{"d_model": 256, "moe_layers": [0, 1, 2, 3, 4, 5, 6, 7, 8, 9, 10, 11, 12], "balance_bias": false, "init_std_router": 0.0113, "n_head": 4, "rope_base": 1000000.0, "qk_norm": false, "init_std_down": 0.0, "lr_head": 0.00657, "final_lr_fraction": 0.0, "dataset": "wikipedia_en"}
Below are experts of layer 2 (counted from 0) of a mixture-of-experts language model. Rows are named router (the router's row for the expert), up (a neuron's input weights, with its number) and show model dimensions 0-255. Each number is 128 + 32 x the weight over its row's rms, rounded and kept within 0 to 255. Numbers have three digits each.
After each expert's rows: a language model's description of what the expert responds to. This comes from a sample of Wikipedia text that the model never trained on.

# expert 13
router:163126118167116117161128108159134110106148098086111113151098116154107139141149097130163156078176112135108124162179155098104114083108136129108112104087155154165150121140104130081182138175116094190150128142156111087086085154175099116185137183172152112107147089163132131164115140134090075132177144161107114062157089110095099105177131139096080139135153125077226162115154176170088178161158133102054142115105156133136143118064124152130151107153111144170179189086167118166084109089092190111121152117078101161154081151097119074119150170142143154107104061151152109130153140162111096070154104136171124115164111140213078135173128165126144129121080146108171087161159141145146174159077147131181108112142072155089165113136171108097159069085084067061117179158128078145127134112138125
up0:114129143121194160110077169137208121169099138159205166090096195120092102115143093124153120080130191163108154146070114148174112142150117039160132168169152152102116151107116128100107129136161161076144067130149158146127162113054179153074096085076094127121142160114164074109170153082177132168147132062172096161128171096130158115148123102150146153185106141139101140094161106082178122086092134089168104125194132181098144145121096102108122111136128085165150123089155095134110130121185070071102092155126077118129171083122176096165073052103071170138127172102144127081153118096119178142149120093106157163135146115145147116113144117130138140142141131112142155125094089191090104149148107120158127162115153100145126150157146149131124172202137159116154164187119153115114108181084149
Numbers and short fragments inside wiki table cells, coordinate letters like N, and byte pieces of Chinese or Japanese characters.

# expert 11
router:158121136150133127146165106164088094091165122095120103152101061157068137158169104136155179103165099124146107160181182103108097095088131166106107082101162146132172107145106122112187146154122084187146157154153103085101082175084131101138100168145143120152152094154141142136139128110089125093168149159105185070169081106124097113129152183125121094132135146068163137146146180171106169127128172093065111097110156116142136134106138156134132114131103110162171162091182140144098102075089162101096180149103184183161092160117114098161165161151154164100122102170137104159118148142106085107162138180143086098169094174179089069171151193104162115094101120134166082161173146147150159166072132153160123113149085196073142134141188094092151101089084106105103154164148096176150162077181081
up0:088149108085138133128124112125119192174120142116120130102176177090149098086063144161123145169152159116127150096153060146128145168131112057149073133160072095088161139146169155143108111176129119149094132078148112179178135137172105210123149076109102132057167144130112107069148144083123113163098117115160098151158135161117143091116072165134112178115137118120095083103057110106149116157118123120120164171123129151125092044121132155125128148092127181118171116143149144149135137174195133049139121146158106102147171088127152158107140074076125136154147130109037157179156168118057182177091143113129132150120128101131142158086125102117077170177131141111147136116113095075061125147135120140098189135180177126110071116064107113171124065094167140143117081134126087098132130193155128
Blank space cells in election and stats tables and mid-word pieces like self, ful, ub, an, including section headings such as History.

# expert 30
router:130085111156079134139127091143159144137121132140104124152153122103121078066164157185066176112119113105091084146142097117137080080093112171131153069110142126155118116138149093124104146173139136153137180158099137202113120153129100129153137119128096076108155182191083137137070113155078160090146134178158157135106072145117166125155164138145133111097113132124147140162152133147107121135141136096142076125189124102164122169156061163108118094185152037075146118094156148169126142127120137074103153181091101103140057130156112077163126144128082120135104138153155160136149201155148134091096120121165094130108179108134127187058121126148159123088171150143164127137092185098140089131119141136207079125133108104103137088060172077078163062059112167078085188195138091163133115123160120
up0:077098089103159149118163097116117137165106131129142177138160122076112120106074136119148123178084165131142148142107175131102138114113158116187127184140068123084130119004134164137096122142149158090132122100068148175172146122141125144139107111119182148145141140119152123109101116133135095143088113050101006185147152117100108102065099135133134153060156114161089180121094110103141167125140135115148156192150091201132093111126141111121098110080110208112067131109081135147153149134161109126116108083167060130054124104185116124102103109058133093184150199122119145135129099092081143215106115168088157168157143111121132110138096141147164126132111151178105171051154125130104102128187142138107189108124142129091142119129095107108140182123150138150151124168132138131146112139139168
Blank table-cell spaces and digit groups after a thousands comma in vote and attendance tables (41,872), plus years like 2008.

# expert 51
router:129082175121142097102130176115090182106109091166164146129156178050145054093133118180078080078128100162100128099122187132118146146112108117155133180090136116125165105145096106095106128100139209101146164166111154109129128090130129133064114124113129083150150180125098133135086151160101087148114081138093138100134130138171154141172152140113152166134152087150142113169117100131124056127150155183165136101129164165102136154112173170110065140124150136103139047182153155085114130175192149112195153121129170098107137138157122148153091094079167121145107128052127189149156138152114115162124111084131129163098074149065139094066166094143179134133093122134065114101160151146166130162133109102098076132126196069084128107183087169126084128088116143134125123127170191113189157114071156
up0:099110123133002132205148075084113126136146124122075159136110118129096139127129111082090133121127140163136143085134144125096202119149126133136142060116120123102140112126121188100167134127151126079135098152127127101120125169107065132069112147189191119111155173095107132141139077211141107123110100158114091131151150099089085141108138126176141128123199124061112097057071178074082150152121141163141195117139103176184162139131092177099131114159134158096142108146174168116102160122113083156105099151146116119139027081149157097139198152216156141163099170100171125166151138125104144138153159087117099131133118127177096106119121147063143128122088110114092168138144132102136076133121146159090121116159158117160133094075117170137097140202132141122072107102137160094163152126130084
Conjunctions and relative words opening a clause, usually after a comma or period: that, which, but, who, although, when, however.

# expert 5
router:140162107132074139122097165155093087156092092129101145158173092123098150141137134161144150092133091091127077134096121073161129119098154155092156165095170088085174092170137177142096163163092136093097099140139128100116114174112184122175116134167162085065084177140154111141128089185098122158157175094130146145140155159103128096115156159104129143080123108130141154114118113171088087088177079106111126125170090166132138189109157146155140140080109174095119106089142153162128152195173048097164124061149181161129120045122132151153077134108166148105131117147138142088136111106147102158123145094165077101180124169159189160112156163106175131104155112071166104135161171118122159148126127115155077062090097085094149133156129069080162158160174139118203134128060169078081089103102120
up0:128123095084108103180139111145155148122137136116118160144145114136146133185141073125142153105201098115113117130152129147203061121134123122092095171122142161145129114155201093142073137111111174117117132174156093180112136086104108091120117164124179109189143129111107094142112121217109155102137148139188111077097168128163193102145090147134172119138190106115221148173068159093129165108127163124153130163103045089221138136153127144110080127078125096093106120110117141125111105129183132102208138124114129119128102188043116166144160138166132092128170096222100160112110073071138108122102100166132122141094111109179118154111166127136114110157167117041124123134132114127095086158095101142121173113087122124152094169141123097118156156133175078162116166114124102156124113070102101
Hyphens opening bulleted list lines after a line break, such as cast credits, infobox fields and species lists, plus See and numbered items.